Below are experts of layer 4 (counted from 0) of a mixture-of-experts language model. Rows are named router (the router's row for the expert), up (a neuron's input weights, with its number) and show model dimensions 128-191. Each number is 500 + 40 x the weight over its row's rms, rounded and kept within 0 to 999. Numbers have three digits each.
After each expert's rows: a language model's description of what the expert responds to. This comes from a sample of Wikipedia text that the model never trained on.

# expert 9
router:428567499484554475446501464551530515464454476549451531458484393511478513514460527462471520482539474530498535515483471468516587530541500523541458411497565557576473450485511554477550457508500504
up0:554521470470533484521440484563494417436447538467474495484563490517433532506565529519568415468501487477551557542479513463462530495497525470483493404499428487494494559463559513455535486470483438
up1:478483516501514474554425519463556535482482540443409463520496473576492557532421496582545475515472558476491415433483502505539461552529552514500541533434566542507492481530551456521524508491472500
up2:396493501507565405466469531487478472580496531434490438524485500586501518480461493575489522469463538478462461532471536585489567534497520506507442480535474515517465453505511500497488414522447496
up3:578419499536488450444539516566477513468487479451480505476481576441453493462543491542517485397516462498472441491550503497484506476525505547508528425498546459440545563463554564508554506500580478
What it handles: Music and media nouns. Nouns in infobox, table and credit lists, mostly music words like rock, song, singer, piano, lead vocals, also born, television.

# expert 14
router:526525505465526501359508508551536525479458487551500517496403449498472496512525524543493450473530425497495504483480491470485481483529479488577531523546460539486570586510506559559509525521512540
up0:515527452491407520537504474489505491535552486471539462468490543491537587468510466497514490516430503474474502582547520485509462446537524546507516516488486480548495551524503431431472465544482524
up1:470534515521475508575497453535444508461464465455486451550436510463516441544455449504532519487526441524548560473523466450506484452482573521477525589429501493504501439501473489462514536477411573
up2:506446486575528524452538454441489505530566532471518484535543507408527504498504558459489518450543546432480523488538538522497479527558526476504516503562472492553471479522572496434486456540494454
up3:438492524462515574458569484514533542540437551516461454505556465430539470461428475486570503454489437559486459436426454474477523534520511511504523553426571461444530490519478533532515470550506542
What it handles: Colons and dashes. Colons, dashes and similar separators after a label or heading word, as in Episode:, Released:, World War I:, and titled.

# expert 36
router:482491552487498567431428445527486527493564463519466521553452472540469523456524501462477458588490437409542470454519509466509484479496507496466427561528474498497521521498501525573486453518574498
up0:510447491571509463567476514447488488458557554533492497531514490465513533466509595576455488540482543472445537461530511562527480549477471561515486526517529501448545532475438488439500477567537448
up1:454500552454467497492519523486543429550502469547539523496508472495464435518491504581581546458574489486457458498514489533494474498486519393516551504559460505539526513457533504494494534484519470
up2:584513454529557421500531542508414465498510531498512535502483496565452380531486574498481460442516486544481523450490448510456476509502535517443455480429514522505498468520477461503542477540465502
up3:508489560539543481536502526525511491491544518522526491526518515517551497447486531482526481530505495507511525500442508446492538480492477477512483554530543452514457548533518589471561559543475488
What it handles: Name-final pieces like -er. Word-final pieces of surnames and place names, especially -er, -der, -ler, -ner, as in Bazoer, Lier, Berliner, Obeyesekere.

# expert 49
router:430522512528540520552577500545531520521606466507536473438467486454555527499487529523472466464487523498493543489505510454544527501531499408474460503550442514599415487526541424515424506457463448
up0:474492496458537481548452507521533464535539488529475484446476463458495482496428484573492485473484571491542511531443498488521472434464468466493451455490537561515491553425512507529423464499508467
up1:541503494448487532506481497535415498494496544550585544464467529491534464493535584480410452550463527502531506568474499531528465472476502495440499478477552532416459504452535517427491535430520517
up2:519493481499456544422529468500517454492466477501440461589532505446530497471545462474480519514562546488524464591455522477410531499514462454486567497499489480447525495478502565555534486586450449
up3:529494575457498518330496525458480493485512488518473449421539471466506488486515524460538552447471558490472509445547507489532532500558398538565543551511505456458499505474502522517521518491509527
What it handles: Predicate adjectives and participles. Adjectives and past participles after was, is or a, such as established, available, known, appointed, significant and able.

# expert 4
router:492486475423497485508458505523528528451504505514527490459414481493489530505518551506544471556488465470555497550489513504576526512437468464467513583523491490544489524446560513487551493443513448
up0:532486498489496464554511492529428577450520530428507472397518455477498495528485550427507490540505483467561551486440488519480508503536477441437529482453528544486564517508543551510547362494464479
up1:543520513520541541492533524457541496460510484543566552457503491456519452499574459512404540520487530507471514497561427513446531454471546519515510425554553443511563438499444519517488472490545476
up2:568446470468496556457460429499477487379503524510483486469472475481508496507503567420595448484490473478535514462531477503491460425517518430490496502573496509548495510512543553470505491495501511
up3:531472473471414498599487515465453490469518556554522518533487469511456474447448528458451458586531544511513477538534488490558497513462477541394510433502536600490493419434483457461466477481502438
What it handles: Infobox field separators. Colons after field names in infobox lists (Length:, State:, Order:), plus first pieces of values like San, New, Land.

# expert 20
router:526498520495508509525436521481556604535511493499519481491559535514527472537491495535532469493553421514517400523526570489494490467533437500519476504447515531468440453488506497510538489526506489
up0:446450468446505594515470507590542440452448447524503513468413487494542488484531562508506512449489476464546508479484572487519590528427462580519563415503519496548540453480431571472542548559460509
up1:528602504506513487448467445491504476510507439498570428490479497509447547500516478461509471496487444455570466605488561474520431476470415508478504497535475482554490484528496529481498481439469497
up2:527505469539467582537459552521492471500561480497523570491476482491500492517478458536617494493480461441515480460491455504504494552442506472514527458520379420489594502557565511469486554471523429
up3:546570434583495545511473503458526588465498476536459550499536507530500425480490546458607487422529534561438495542476553452464585451598512519518614507483476508501460477534476474454545505476478528
What it handles: Name fragments, list slashes. Mid-word pieces of personal and place names (Mar-r, La-March-e, L-ju-biša), plus slashes and dashes in infobox stat lists.

# expert 58
router:484512437578450537461480548522484507493527451490507483455480408515588526506445496517499527496451540623511504499480557453492529539565481493468473466580499538547483520516520549558458529501539500
up0:471548490546458458477424499532481526507510472491488489462547440442534533453572505478499454452483433483544543522465486527468494459469448572506486485430537476546428428504486476602537441557562527
up1:482488474496523570516491441458475449539451535499508470488494483553514516500529485581535473522483482530449458472426445481556477525564488476530445497499479592541535502435517537501504467470530518
up2:515465496518444493493531483516491483507532512516527516536487454563521479556473463497454507449487566496535503470464508468516498550430504387509457503488423534438465454490517508477466481453456458
up3:496496409508510501544507499505500481483503531454538486502496470576439529553522476518452575499527428546505482486451497485490455469538517430511479588459483476512623531508468536613542593536509490
What it handles: Past verbs and participles. Past-tense verbs, participles and particles after subjects or was, such as known, left, returned, turned back, dated.

# expert 50
router:448553483464428558429513481491440430489525500516484485515459503517446470479479454540512554489481491452465431521508524471482534490415480553568469548470432447520563504453443516539513549584547520
up0:418466497494563430495524494552560465493410491553602470438486469480497444554457447521507534396555496466493508550531424518520503520540538490523473390534512494529536558537504517512521493492534439
up1:538452535471482543474455483472550471506491496468443504492507491495473509562496460496481486445523509522505479537521479477457506583511497498465505555473616511495457532506601487452516476507534512
up2:579403563520504468526437543515451514492424535494394477516464562519485489472503511492545420491557512504506543503447503478470489470511484500498553537476500587542408506456506478552509499542522466
up3:428453501478508511446523487499486479536516485526439516473494422460499494491492603518516484545491570547494538550533511555513525535445403515539551465544438519505514522534553543458565586477420532
What it handles: Latin taxon endings. Word-final pieces of scientific Latin names in taxonomy lists, such as -idae, -ensis, -atus, -osa, -opsis.